Weights of a small mixture-of-experts language model, trained from scratch on English Wikipedia: a variant of SOAP for the experts.
Below are experts of layer 4 (counted from 0) of a mixture-of-experts language model. Rows are named router (the router's row for the expert), up (a neuron's input weights, with its number) and show model dimensions 0-55. Each number is 50 + 12 x the weight over its row's rms, rounded and kept within 0 to 99.
Before each expert's rows: "gets" lists some tokens that make up at least twice as much of what it gets as of all text. This comes from a sample of Wikipedia text that the model never trained on. Tokens count by the router's weight.

# expert 4
gets: "\n", "\n ", "\n\n", "==", ").", "\"."
router:49 70 45 50 39 56 30 35 24 62 41 39 56 34 54 38 53 41 39 58 52 39 41 41 50 42 48 63 51 28 11 50 63 54 46 43 41 48 35 57 53 42 27 35 55 61 74 73 61 40 47 56 24 63 31 82
up0:53 72 42 28 47 42 60 72 57 50 56 57 59 40 63 34 57 49 49 40 62 34 40 54 50 58 58 37 46 65 62 39 50 63 19 25 56 55 51 17 46 56 73 49 47 57 33 37 76 41 49 59 54 51 55 57
up1:56 54 55 63 42 49 56 41 57 65 42 53 58 46 43 39 54 55 42 62 40 52 36 38 79 47 52 51 51 41 32 25 37 61 74 51 47 48 50 52 47 43 44 37 50 55 49 60 82 52 65 42 36 46 37 35
up2:61 37 25 46 51 66 49 54 40 27 52 51 66 45 66 60 60 49 37 57 54 49 73 58 42 29 22 50 39 41 20 56 29 35 41 37 58 41 58 62 57 59 63 34 44 38 47 59 41 33 31 43 49 44 35 46
up3:62 47 44 57 55 58 45 34 55 46 59 37 66 60 59 77 52 47 40 57 58 21 40 62 44 66 35 56 80 50 26 34 53 45 55 50 31 47 53 44 33 68 39 40 57 58 48 48 39 53 43 62 26 68 46 51
up4:36 56 50 65 69 40 52 72 51 62 58 55 33 45 52 28 52 53 52 56 39 45 51 40 58 36 46 35 63 35 30 56 47 44 37 36 45 51 51 35 55 62 75 45 42 43 61 68 44 50 38 31 60 54 76 74
up5:47 39 41 63 77 39 29 47 43 54 49 55 52 61 46 55 40 55 46 52 54 64 53 57 33 55 45 52 51 50 48 44 40 59 38 33 49 57 31 55 48 55 46 45 51 40 62 48 54 36 58 35 42 68 40 10
up6:60 55 65 58 44 54 66 52 59 41 62 31 50 27 53 51 40 34 51 72 53 62 32 66 47 68 58 43 76 50 39 39 58 52 44 61 28 49 40 52 55 42 29 38 60 52 58 49 58 24 42 43 51 31 60 63
up7:47 53 37 28 51 55 45 51 30 37 57 73 41 55 74 37 66 45 49 51 81 36 55 35 55 28 63 57 46 43 36 44 41 50 72 46 39 36 47 44 67 48 83 51 49 22 65 37 56 60 50 43 48 48 63 64
up8:54 46 52 47 42 59 65 51 42 42 47 64 59 48 38 67 48 31 49 59 30 59 57 54 60 38 51 55 43 62 47 41 48 57 77 50 54 53 45 44 73 60 44 57 47 71 62 47 54 33 61 74 34 53 58 47
up9:29 53 45 51 71 35 57 37 36 56 61 55 62 50 62 48 24 56 67 49 31 43 51 29 58 66 46 38 62 40 41 70 58 43 64 47 50 56 56 77 61 48 67 31 61 30 74 64 54 45 43 55 65 54 51 53
up10:64 30 47 51 63 38 66 40 38 43 66 65 47 36 55 47 59 62 66 47 46 52 56 32 57 67 53 47 47 12 24 47 75 33 49 34 63 45 66 46 36 44 41 39 59 66 37 43 25 69 48 51 53 52 52 30
up11:38 60 58 56 22 33 54 51 37 39 73 58 51 48 47 46 57 60 46 60 58 44 53 48 43 61 39 23 42 43 48 51 42 67 45 55 57 53 40 53 48 47 55 48 31 45 35 35 33 49 53 61 29 45 57 64
up12:41 51 54 32 44 59 52 63 47 40 48 53 49 54 58 52 37 80 41 48 46 42 47 34 46 61 49 45 57 51 58 49 64 45 42 62 38 39 43 59 74 46 26 44 57 53 57 74 58 73 53 44 57 47 40 51
up13:42 15 29 59 37 35 18 55 51 66 35 43 65 59 58 57 35 71 52 33 55 71 75 57 58 51 73 63 47 43 58 50 63 40 47 49 39 43 69 37 51 74 55 56 41 53 72 50 42 28 38 47 65 48 71 63
up14:58 43 46 44 44 76 66 48 39 62 66 34 51 39 68 65 48 45 62 67 37 51 41 42 42 55 46 75 59 64 46 85 32 39 48 44 48 60 79 33 45 50 65 31 63 58 72 41 60 39 61 36 63 57 45 59
up15:40 51 54 34 47 58 33 63 35 41 30 45 58 58 56 46 50 62 35 62 45 66 57 48 58 31 40 47 45 53 40 39 57 43 31 63 60 51 50 53 86 41 53 50 53 70 59 36 58 57 67 65 43 35 68 26
up16:64 62 50 45 43 47 40 62 46 47 53 58 53 44 60 67 62 62 49 22 71 26 45 46 56 71 35 58 52 58 64 24 45 49 58 47 52 50 52 49 55 48 68 56 44 33 49 26 34 33 48 28 40 42 58 51
up17:43 55 31 48 54 38 57 55 61 31 42 34 54 50 35 48 48 38 60 64 37 60 77 52 40 44 47 51 43 59 45 44 74 68 48 44 40 41 32 51 35 32 46 37 28 51 61 63 49 45 72 76 60 87 49 33
up18:51 29 41 32 63 76 57 35 40 55 47 29 41 45 57 37 63 40 61 45 64 58 57 47 45 44 42 46 77 32 69 49 41 66 56 38 40 44 49 80 30 62 48 70 52 64 43 20 48 54 36 66 45 55 38 44
up19:44 59 47 49 60 63 63 42 45 36 59 51 41 61 52 29 44 45 41 59 61 76 52 53 27 40 36 59 37 58 45 28 36 42 56 57 54 28 37 42 59 34 39 56 70 46 69 45 62 57 68 51 43 51 26 53
up20:53 62 63 65 74 62 59 45 44 23 55 32 57 68 56 33 53 47 29 62 33 35 58 44 35 51 42 31 42 31 57 35 49 58 44 38 60 35 52 46 56 53 55 46 49 35 43 49 61 36 40 69 53 55 47 61
up21:57 40 27 41 56 58 36 55 43 52 51 39 36 28 46 59 51 47 53 48 65 42 34 56 45 30 32 44 53 49 57 42 53 65 72 57 33 61 73 61 31 68 61 59 42 46 50 45 13 73 33 54 35 60 44 59
up22:48 21 40 47 37 54 55 54 33 56 59 41 41 50 40 30 50 50 49 55 54 55 61 66 51 66 38 37 46 32 59 57 48 58 49 52 50 53 58 64 51 43 19 60 31 73 49 61 61 48 50 38 73 64 55 32
up23:43 32 51 38 57 66 57 44 53 93 60 45 49 39 57 43 55 42 41 41 56 25 45 48 67 33 63 39 42 60 10 39 45 57 59 65 33 55 36 48 52 48 64 67 64 36 34 68 62 50 57 52 42 66 46 59
up24:30 41 31 50 68 48 61 38 38 49 59 52 74 59 59 69 37 39 64 50 52 56 52 33 59 49 39 66 55 69 50 68 47 62 44 42 42 68 73 42 60 36 46 60 54 55 53 48 38 52 62 47 59 46 52 56
up25:37 64 41 50 51 71 40 63 25 29 70 43 51 42 56 58 52 52 45 36 51 42 36 57 30 58 47 62 35 47 51 76 40 47 55 48 54 43 45 65 50 66 43 41 61 62 57 55 36 55 59 57 45 39 49 50
up26:32 93 45 72 54 49 47 38 37 59 69 33 37 46 46 38 33 50 51 54 64 51 51 49 52 51 48 36 32 56 67 34 21 49 62 43 45 55 60 56 43 54 42 37 56 59 51 50 53 44 69 25 47 39 55 45
up27:54 60 41 42 47 47 51 42 50 43 47 44 41 66 37 48 54 70 41 44 43 43 55 57 68 39 38 35 13 58 42 58 62 56 43 63 28 23 39 36 57 46 41 50 59 50 42 60 51 48 54 47 22 40 75 62
up28:68 42 49 32 70 45 39 37 43 62 36 54 62 45 77 37 57 63 61 53 23 60 30 63 59 54 62 44 78 33 40 42 48 41 30 59 52 54 16 56 55 54 62 43 37 55 59 66 78 52 62 53 64 49 58 41
up29:45 53 49 70 55 14 45 53 62 48 66 42 63 46 62 38 45 37 61 48 64 57 46 35 48 26 53 55 44 59 71 61 33 46 44 53 47 41 54 62 60 54 45 33 47 48 42 39 44 55 44 49 51 59 49 58
up30:52 59 56 48 24 58 50 56 45 55 44 35 44 59 52 28 34 63 38 42 68 47 32 48 57 43 37 52 42 50 49 37 30 64 82 46 40 51 43 42 55 31 35 59 48 45 74 72 64 69 50 66 28 49 30 45
up31:62 63 85 52 30 34 64 53 52 71 31 58 35 48 53 58 51 57 45 68 46 40 49 57 61 46 56 46 63 40 46 44 49 42 49 56 38 51 73 50 62 47 45 54 43 61 58 71 80 34 90 52 34 55 38 57
up32:53 41 34 42 56 41 38 44 45 50 55 33 52 64 70 58 21 43 48 53 63 39 76 43 64 41 34 51 57 49 46 48 64 51 64 57 43 56 30 37 52 38 57 45 44 52 63 60 53 44 70 67 41 70 53 62
up33:53 56 48 47 38 40 51 63 55 58 30 40 63 44 27 46 44 62 43 62 31 53 22 47 48 48 72 62 60 47 38 64 61 47 39 40 58 39 44 37 56 50 41 52 27 33 23 36 51 41 31 45 57 37 49 58
up34:37 61 62 52 78 47 53 43 66 52 61 53 59 41 64 54 37 25 46 63 44 40 70 44 67 37 21 45 68 40 46 44 45 54 60 53 51 51 44 44 58 43 42 39 60 39 64 56 57 60 80 34 49 75 82 42
up35:40 62 63 37 43 53 46 43 37 59 41 26 38 56 54 45 47 73 61 55 80 54 33 61 65 67 49 48 54 51 32 43 52 49 58 40 51 60 52 44 45 44 33 42 41 40 60 45 35 46 56 28 37 63 19 55
up36:49 47 52 43 26 39 46 30 41 60 59 48 57 58 64 53 45 52 57 56 56 51 38 67 76 61 56 61 47 37 31 48 73 32 47 43 45 56 40 51 42 56 46 59 47 45 50 36 60 25 47 43 49 55 55 44
up37:29 49 49 41 59 37 51 25 37 48 46 39 46 47 36 72 31 35 39 66 37 44 42 38 42 36 57 63 50 54 53 55 52 74 56 55 33 54 48 50 41 33 42 71 50 49 55 50 57 38 80 54 60 53 54 55
up38:47 48 54 42 48 64 44 52 51 48 75 39 53 51 55 51 50 52 55 25 60 36 23 52 53 38 45 33 54 47 46 44 44 49 58 39 76 61 59 49 42 55 34 59 43 52 46 52 52 41 54 49 57 57 54 46
up39:54 51 43 51 64 63 63 43 41 52 36 47 30 50 54 37 58 49 43 53 55 60 48 74 33 53 48 63 53 50 75 44 52 32 36 74 30 50 41 32 43 23 39 40 54 37 60 33 66 34 45 39 54 38 61 76
up40:53 47 47 44 72 48 40 43 64 70 46 33 41 67 37 47 59 38 35 40 42 68 61 28 48 37 51 58 50 52 48 37 44 55 59 59 56 46 53 46 43 43 34 48 21 64 41 48 52 37 52 23 40 36 51 55
up41:42 38 56 75 45 49 62 67 28 68 39 38 45 43 63 56 73 71 39 58 63 82 66 46 62 50 45 66 42 38 49 46 37 73 62 42 78 42 93 43 56 47 49 43 52 62 44 76 65 52 70 45 41 62 74 52
up42:57 56 44 60 57 54 50 65 26 61 47 43 67 78 35 42 50 29 61 68 61 39 37 57 39 41 52 72 49 57 57 50 55 35 62 40 58 54 36 63 43 63 36 33 37 47 63 51 48 58 48 50 85 24 56 46
up43:67 55 49 46 32 66 39 31 64 31 67 41 56 47 40 47 68 60 60 45 36 52 39 65 41 49 54 60 56 65 54 43 40 35 70 12 42 73 61 52 49 50 43 65 69 69 43 67 39 40 74 43 54 51 44 42
up44:58 40 35 57 36 48 39 45 18 52 59 65 53 36 32 66 43 57 28 53 38 46 40 27 62 66 47 66 65 64 48 60 36 24 54 42 51 40 54 69 58 47 50 61 51 54 54 45 44 66 62 47 45 30 46 59
up45:39 43 44 60 34 48 38 57 34 39 44 47 64 36 67 31 64 53 58 61 70 56 50 53 44 41 62 36 65 45 61 54 58 54 48 72 61 36 21 30 57 51 55 41 60 49 56 21 36 74 65 61 49 46 38 40
up46:52 50 82 60 41 57 57 57 47 50 49 56 54 48 63 17 31 50 59 51 70 65 45 38 59 31 47 43 81 46 44 47 48 33 47 43 44 50 71 51 38 32 58 54 50 48 41 60 55 58 51 34 52 48 45 65
up47:63 80 59 23 31 64 28 69 57 62 38 37 52 50 43 29 56 40 62 47 36 29 35 41 48 56 37 54 46 35 62 38 57 52 65 71 38 44 39 33 36 61 64 38 36 47 57 32 42 51 60 46 64 68 53 51
up48:44 39 47 35 44 42 60 58 56 49 52 47 48 62 44 45 66 52 50 50 77 41 29 41 35 58 45 47 51 37 64 61 29 42 51 29 48 29 50 52 42 40 57 60 60 74 45 49 58 68 59 68 55 26 59 60
up49:41 73 28 58 71 42 33 37 38 63 40 47 66 46 31 75 47 64 55 41 54 44 45 40 45 74 54 55 41 58 30 60 41 73 56 35 45 34 52 55 32 46 53 36 52 40 61 51 59 60 87 42 48 50 41 59
up50:47 43 66 79 28 46 63 42 66 29 40 20 53 50 34 46 75 55 49 51 50 38 59 50 57 60 32 28 68 34 44 33 46 40 69 35 45 61 48 57 44 33 54 45 42 43 40 38 56 36 53 31 54 63 26 73
up51:35 50 54 52 49 53 38 49 52 36 29 82 35 30 53 58 32 38 48 67 46 49 44 61 63 53 46 68 63 49 56 43 75 48 68 38 50 43 48 34 40 58 54 48 34 34 60 69 49 24 39 49 56 69 57 76
up52:45 46 38 50 69 38 55 50 40 41 65 37 50 34 38 68 77 59 57 42 45 66 53 45 64 28 47 49 36 20 39 52 47 67 51 63 61 66 67 65 39 55 54 57 30 60 52 59 58 37 48 43 45 58 54 48
up53:54 19 32 42 53 32 51 46 36 82 39 33 52 53 37 43 52 51 53 49 66 48 50 55 35 44 47 56 61 36 55 55 35 66 59 47 55 51 64 50 60 56 74 52 49 25 57 69 37 58 62 73 52 43 72 64
up54:58 58 36 44 19 62 48 55 46 48 52 57 77 47 45 34 54 70 66 70 66 31 40 63 42 54 68 53 60 61 64 69 42 57 44 32 38 50 56 39 55 54 51 47 67 48 57 47 43 45 44 63 59 40 58 40
up55:53 55 29 50 50 65 60 40 43 49 61 46 53 58 51 64 34 43 50 52 36 44 65 52 44 59 52 45 65 38 47 50 45 56 66 42 41 51 51 35 23 48 45 50 33 53 42 79 55 55 67 60 40 40 41 58
up56:57 52 51 43 41 37 31 28 39 60 31 50 65 31 53 55 53 54 56 56 45 66 41 34 54 51 46 50 50 57 48 37 52 54 63 45 41 56 43 62 59 58 56 29 55 49 52 47 42 45 62 34 48 40 48 55
up57:48 66 29 43 45 59 53 48 48 42 65 51 52 38 36 48 46 42 77 39 39 48 37 59 58 62 56 54 46 33 49 32 57 74 66 54 66 33 41 50 43 51 53 48 38 50 53 62 49 50 36 41 45 35 61 43
up58:23 37 67 66 47 59 53 44 44 58 62 35 56 71 67 18 44 52 61 30 51 64 65 37 73 47 49 37 57 28 66 48 71 58 30 55 56 44 59 39 24 61 42 44 37 30 52 57 51 41 39 46 28 69 54 47
up59:52 58 56 42 61 73 33 39 49 71 61 46 56 61 63 27 51 51 56 62 62 38 41 64 66 45 45 46 45 68 44 36 52 40 44 59 65 43 46 48 42 36 23 54 53 48 43 59 67 49 57 58 36 47 55 75
up60:60 63 68 54 68 27 48 34 58 29 54 46 35 52 57 44 40 57 54 46 30 26 46 50 51 21 40 70 69 47 42 58 62 36 53 55 51 52 52 29 54 56 35 39 44 47 40 42 61 49 51 56 58 59 49 61
up61:45 43 50 32 52 62 47 66 62 54 40 59 45 51 62 67 45 46 65 17 46 46 45 67 44 24 70 61 47 43 49 43 52 57 41 44 36 52 60 37 57 46 61 29 53 31 50 53 50 78 39 36 58 35 73 39
up62:81 69 62 68 41 51 23 53 41 51 57 43 26 58 50 48 56 70 59 41 49 66 18 62 18 40 50 34 52 44 46 53 57 49 70 51 35 53 45 45 67 39 64 54 43 48 43 35 65 59 54 53 43 64 64 24
up63:51 37 38 51 39 53 53 49 50 57 79 47 25 83 44 59 38 56 48 58 41 43 78 56 50 42 51 32 40 28 43 40 54 49 46 52 53 43 65 51 51 42 66 43 47 64 72 44 40 46 34 43 62 44 53 53
up64:71 61 51 50 21 28 49 39 50 78 66 36 52 63 54 35 47 64 87 35 30 65 55 42 50 64 59 48 39 41 42 46 54 83 51 43 59 63 34 44 48 37 52 39 63 48 61 43 49 57 25 68 57 51 44 50
up65:40 65 27 47 38 50 47 59 54 24 60 58 30 37 66 45 46 38 52 37 66 50 29 45 53 62 46 43 40 52 53 33 47 42 60 66 25 41 42 68 39 43 48 37 53 62 56 60 42 37 56 38 39 56 51 43
up66:35 53 38 59 32 63 65 47 34 51 36 65 47 55 41 49 59 49 48 60 54 56 68 73 44 55 45 62 52 35 50 52 44 59 46 60 51 71 64 65 57 40 44 47 63 18 48 52 48 30 46 44 47 50 57 31
up67:32 51 39 49 50 42 50 63 58 72 55 37 60 45 50 33 44 55 36 36 39 68 55 73 55 58 49 59 54 49 48 48 61 46 59 49 36 58 59 82 68 58 42 51 46 49 68 63 57 59 57 29 51 42 61 50
up68:46 63 56 51 62 56 63 57 64 59 62 70 76 33 11 59 36 41 44 43 41 62 27 72 60 55 64 55 45 66 36 68 47 44 48 42 37 48 20 48 53 57 46 34 36 49 54 44 47 54 48 59 71 67 54 48
up69:62 37 42 60 73 36 57 36 62 46 52 20 49 60 50 36 52 30 79 55 45 72 58 47 47 68 45 33 42 39 38 33 50 41 54 44 61 48 36 70 51 57 54 41 48 41 48 63 50 31 39 49 44 55 32 43
up70:44 36 30 34 24 51 77 45 47 53 64 48 36 70 38 63 52 58 44 48 48 43 59 52 71 51 42 40 54 51 62 38 31 36 59 52 81 60 68 36 45 68 62 46 55 32 66 46 52 59 34 25 51 52 57 29
up71:45 60 51 69 64 41 45 39 70 15 47 47 48 35 68 81 49 42 59 67 38 44 44 58 63 22 45 51 68 56 33 26 41 59 61 28 39 57 51 35 60 60 50 31 51 35 61 47 44 38 41 59 45 58 34 40
up72:40 56 53 50 50 51 57 43 58 44 40 54 51 52 61 49 58 62 51 58 62 47 37 42 49 43 60 68 52 48 65 58 57 78 49 63 41 29 65 49 46 51 60 35 69 50 25 37 59 58 40 73 39 48 58 45
up73:58 76 42 73 41 55 42 52 49 65 45 56 52 43 52 44 49 45 48 56 59 61 46 40 69 46 70 49 64 40 61 69 52 55 55 48 49 73 43 50 48 32 56 27 52 59 30 53 49 45 64 42 41 51 52 61
up74:46 63 49 49 61 48 51 59 56 58 45 46 42 51 47 60 46 40 47 49 53 34 49 66 53 59 66 78 34 37 41 36 69 47 58 55 57 49 43 46 50 40 68 43 45 44 33 73 49 41 79 70 57 60 39 57
up75:52 55 47 31 62 40 59 65 53 54 44 46 69 38 74 62 59 67 43 32 56 37 40 56 27 50 58 55 46 36 29 35 15 58 53 49 47 62 36 37 65 49 52 56 48 34 55 39 64 38 32 52 41 34 60 57
up76:21 77 50 60 50 35 67 34 55 54 61 61 52 61 46 24 46 55 49 36 45 53 46 32 69 56 48 68 61 45 48 43 59 40 57 38 46 35 56 34 40 37 41 58 57 70 53 47 81 60 55 67 47 69 42 47
up77:51 53 37 55 52 38 12 58 44 70 49 48 35 47 50 70 37 56 62 43 59 61 47 53 42 55 62 43 58 48 43 53 34 56 63 70 62 53 43 31 36 45 61 48 55 66 45 37 57 73 72 44 52 60 38 59
up78:44 38 46 52 34 35 17 57 78 31 35 54 47 44 55 23 70 35 56 55 40 45 43 32 23 42 62 36 34 49 59 33 67 59 57 65 62 44 45 43 33 41 48 56 38 59 69 60 56 59 41 32 49 51 67 56
up79:28 46 61 45 43 59 49 46 54 62 59 29 43 35 34 66 18 20 58 51 40 50 31 53 54 67 54 47 30 56 59 56 43 59 57 28 44 46 54 48 54 38 35 37 40 59 36 42 61 69 39 38 45 48 63 58
up80:61 52 45 49 59 58 47 52 29 54 72 50 44 70 59 41 36 49 50 68 41 43 41 67 49 40 59 65 45 58 55 50 54 60 53 43 75 59 66 56 17 60 48 48 46 56 48 40 39 58 39 53 46 55 67 71
up81:63 59 33 70 40 42 38 24 45 66 39 62 24 47 61 48 42 53 52 43 48 46 58 30 45 49 55 35 43 34 62 44 40 53 49 41 57 44 57 35 51 34 61 49 41 76 44 50 73 74 62 51 57 35 62 62
up82:51 54 40 48 58 73 29 23 31 42 37 30 58 53 54 52 62 43 58 39 64 48 63 32 55 49 68 60 71 52 45 52 50 69 36 26 69 43 63 48 63 56 58 28 61 43 61 41 60 48 37 60 40 43 42 78
up83:53 29 30 47 40 39 31 44 41 57 36 43 36 32 84 54 60 54 48 56 55 25 35 36 53 49 46 53 47 18 65 51 62 41 29 42 63 58 48 54 50 43 53 48 34 46 24 36 34 67 35 54 44 57 42 44
up84:62 59 35 51 46 49 56 47 48 56 35 57 45 44 38 54 47 61 60 39 29 69 50 52 41 63 57 30 42 40 25 45 38 41 55 51 47 57 32 59 44 44 65 39 42 53 60 46 34 23 18 48 50 49 54 41
up85:48 46 54 22 29 50 61 60 43 37 43 50 53 60 57 48 50 38 40 58 51 41 64 58 55 41 30 56 61 62 33 57 47 44 52 61 50 56 62 30 48 39 45 44 58 64 64 48 73 32 55 57 30 52 39 47
up86:25 54 38 63 38 69 40 48 32 32 63 54 36 54 47 63 44 57 51 58 54 50 31 34 53 56 32 34 41 61 37 73 41 46 77 59 35 45 41 56 54 59 48 47 49 48 44 65 38 59 65 66 43 50 43 59
up87:48 52 44 42 34 22 51 52 65 91 50 44 54 49 73 43 74 30 51 37 46 60 60 28 50 37 43 61 53 55 33 40 51 55 42 42 51 53 76 60 65 49 44 57 59 43 50 70 57 61 54 61 48 46 60 42
up88:53 23 48 66 64 40 54 44 45 30 59 37 64 54 64 52 44 44 51 50 22 51 46 29 30 44 33 65 68 52 47 65 42 32 65 40 41 50 55 41 47 44 51 41 66 68 45 74 77 39 62 44 69 47 44 52
up89:42 50 31 64 68 67 43 63 67 68 42 49 35 53 50 65 60 57 49 42 25 45 64 56 62 58 61 41 61 26 58 83 44 32 45 45 46 50 80 37 51 59 55 29 51 48 70 49 43 43 50 46 56 36 70 60
up90:39 35 57 61 55 60 31 50 49 60 46 65 42 55 52 69 80 66 22 44 51 85 48 53 49 45 42 38 58 53 59 29 59 59 80 34 47 42 40 53 50 26 45 57 43 32 52 52 49 27 53 65 19 50 65 46
up91:33 65 68 61 48 50 71 67 42 66 43 65 44 54 46 61 32 47 47 73 47 49 56 59 69 46 53 57 66 56 39 43 45 59 50 30 51 64 66 58 27 36 56 38 48 44 51 63 54 47 53 52 31 56 50 40
up92:69 68 49 42 41 44 63 45 61 57 60 49 65 59 65 28 54 53 41 63 44 74 65 51 47 58 43 65 42 47 40 67 38 39 41 48 51 69 59 39 38 40 49 26 27 54 73 41 60 32 46 51 65 43 54 58
up93:48 51 54 44 30 48 43 49 43 32 54 50 40 32 51 29 50 32 38 55 44 44 50 64 34 59 49 79 44 44 63 57 60 36 58 51 36 43 53 33 59 30 20 54 42 61 64 63 53 60 82 60 28 36 69 53
up94:51 60 49 54 37 45 34 52 44 40 51 51 45 49 47 71 64 52 53 61 39 59 48 52 67 68 45 68 54 46 57 51 56 60 27 26 32 58 35 50 60 36 33 48 59 52 53 34 57 76 53 40 57 38 41 57
up95:51 61 70 52 59 60 50 50 47 38 52 68 33 42 34 57 63 64 57 44 45 67 52 63 55 50 40 46 52 44 48 38 40 49 44 42 65 34 24 59 56 66 32 52 33 47 58 29 54 53 62 50 57 48 50 53
up96:56 52 73 45 62 33 66 62 60 33 63 25 46 48 59 47 56 51 36 58 51 54 62 77 48 60 52 55 30 47 55 38 55 51 56 61 63 49 50 82 26 51 45 41 46 48 65 53 64 49 40 66 43 70 41 58
up97:57 53 65 40 54 37 50 51 34 36 37 18 54 42 57 54 51 34 67 65 39 68 48 35 54 38 56 31 48 47 51 52 52 42 67 49 52 27 54 27 52 53 60 65 68 48 59 54 36 39 68 44 60 55 42 58
up98:41 44 55 71 64 52 48 39 43 37 55 41 49 43 46 44 60 41 68 66 55 50 54 71 35 37 48 42 71 37 60 49 58 35 48 70 70 56 60 38 38 45 71 54 56 43 54 48 34 28 73 59 44 63 68 66
up99:66 42 29 46 52 41 44 39 45 50 30 53 45 51 27 68 38 35 54 47 29 39 51 51 49 54 48 55 51 67 57 49 46 54 61 47 33 45 58 33 40 47 41 50 66 34 51 30 30 44 78 58 43 56 57 48
up100:50 49 55 50 42 47 45 47 38 61 60 64 54 46 40 24 43 31 65 38 48 57 53 53 19 43 47 40 68 49 55 53 65 43 52 40 74 48 31 74 75 37 56 54 54 48 52 54 53 59 50 55 55 59 45 35
up101:39 63 33 49 51 53 58 36 26 95 49 42 48 54 35 31 64 50 59 57 46 45 49 47 49 65 51 36 41 42 40 52 58 66 57 50 48 39 58 45 34 47 35 40 79 54 64 55 34 62 51 31 51 54 56 57
up102:42 65 34 65 51 73 45 47 55 72 51 66 48 46 51 51 37 55 60 57 48 48 45 51 65 50 36 66 59 57 39 47 40 36 45 64 37 61 39 57 42 52 54 55 51 31 49 47 54 45 41 61 58 46 52 73
up103:42 40 56 37 35 56 27 71 49 37 46 39 29 47 68 23 41 56 59 61 53 59 53 62 34 51 46 39 34 42 57 64 54 62 43 47 53 43 43 58 36 51 58 63 48 53 49 48 56 50 65 71 41 38 63 40
up104:77 57 34 37 69 37 39 50 50 50 55 49 37 44 44 55 55 51 56 25 58 71 27 48 74 48 33 37 56 38 69 58 59 39 61 54 55 60 64 21 43 63 50 33 50 28 53 52 49 52 56 62 29 29 57 49
up105:52 41 66 39 51 67 45 49 52 49 64 47 54 63 53 52 56 59 64 46 43 53 44 53 40 36 55 68 38 53 37 38 40 54 52 40 54 49 39 63 53 49 40 25 35 37 51 69 63 60 61 63 36 53 52 51
up106:46 48 44 57 67 58 36 64 43 23 42 35 53 37 57 38 49 47 54 59 73 53 59 57 42 52 61 60 54 64 42 34 54 56 65 35 38 57 29 84 81 51 57 33 68 49 64 56 36 51 42 54 32 37 30 56
up107:11 74 52 51 49 56 59 56 41 56 49 29 63 52 30 40 48 42 42 65 63 44 43 67 42 58 54 35 50 30 49 49 47 54 60 25 77 35 61 45 38 42 46 69 43 44 50 31 50 45 21 53 43 68 23 52
up108:52 36 53 48 56 61 31 47 46 39 65 46 49 39 66 34 71 69 48 47 51 52 37 41 53 24 52 64 69 51 51 48 30 31 60 39 21 57 57 51 56 48 55 28 39 63 46 42 35 62 68 55 39 37 38 55
up109:52 49 50 61 46 44 20 53 57 81 64 56 53 53 41 53 60 19 42 68 47 58 61 35 40 57 56 50 46 39 50 38 75 51 32 48 36 67 49 50 59 65 56 47 58 63 39 31 64 61 39 61 66 58 35 66
up110:46 56 47 50 43 39 44 34 60 49 40 49 67 54 44 35 37 49 48 56 61 71 63 40 56 52 70 48 68 50 28 57 30 62 42 37 48 61 40 48 54 54 42 59 54 50 64 41 52 52 65 38 33 45 51 46
up111:54 49 54 43 57 58 44 43 54 29 34 41 60 52 45 43 54 57 37 45 55 49 45 55 57 61 60 59 46 49 40 28 21 75 59 41 69 57 25 39 40 55 55 41 53 13 43 53 41 36 19 41 48 42 49 48
up112:60 59 40 65 38 48 54 52 63 48 53 42 56 46 38 33 48 37 65 62 29 41 47 39 35 81 52 48 62 62 56 52 39 67 55 49 53 45 32 42 36 49 47 31 56 57 46 60 56 63 43 32 29 47 27 66
up113:22 46 45 53 60 61 34 53 48 49 44 54 46 56 48 48 51 47 73 24 45 56 62 40 56 37 42 52 51 43 44 62 52 58 59 76 51 41 59 30 71 45 49 70 56 47 43 54 46 28 51 58 48 38 42 66
up114:41 68 38 48 47 30 68 34 52 85 56 49 63 56 47 76 63 48 56 43 53 74 59 53 75 49 44 55 57 50 35 59 45 43 55 41 41 55 54 55 47 48 28 29 63 74 59 66 45 42 52 22 59 62 55 37
up115:42 43 37 61 44 74 57 45 24 68 50 68 68 60 42 32 56 52 43 46 41 62 32 38 65 67 43 43 42 55 57 33 37 55 66 31 59 45 55 48 52 43 35 36 61 38 59 34 44 49 54 34 53 28 43 63
up116:39 42 53 56 68 42 41 58 48 70 58 54 70 32 45 52 45 45 22 60 53 56 42 68 47 57 54 34 52 32 58 48 41 67 40 42 41 34 41 38 59 28 59 62 47 42 54 56 44 58 41 53 44 37 43 65
up117:54 55 55 51 61 49 38 61 71 41 52 49 62 41 39 40 33 35 57 44 49 44 35 34 41 71 52 65 64 46 42 34 61 56 61 60 63 37 47 76 37 71 51 38 58 39 23 78 52 68 62 57 51 33 47 55
up118:59 54 41 43 46 51 53 52 54 64 48 60 38 67 25 36 58 62 53 57 34 32 57 63 27 54 12 47 53 55 47 55 47 49 38 47 51 57 65 51 35 37 73 23 54 38 49 36 50 42 43 52 51 51 55 86
up119:36 55 47 55 47 48 41 40 31 43 34 53 76 36 66 67 31 45 59 61 61 55 44 82 62 50 30 47 42 41 62 57 55 29 38 43 64 42 60 53 71 39 46 37 41 39 35 51 37 41 35 51 46 50 54 24
up120:39 37 41 42 44 61 61 50 48 53 61 22 32 41 55 58 61 60 54 55 64 40 51 48 50 40 69 63 64 50 52 62 55 60 52 47 17 53 53 61 48 44 58 38 61 48 70 61 51 52 53 69 37 48 48 49
up121:56 40 52 44 56 54 36 57 57 39 44 45 55 45 50 44 49 42 61 69 61 44 29 45 48 65 43 57 47 46 41 65 56 45 55 47 39 69 43 75 57 51 43 51 56 58 46 38 61 32 36 27 53 62 42 37
up122:44 46 14 65 60 72 22 48 68 39 60 39 41 44 50 62 38 41 56 42 51 38 39 53 36 32 66 44 51 40 54 93 25 47 42 41 66 79 47 52 70 57 58 37 52 54 43 62 58 42 48 52 32 40 71 52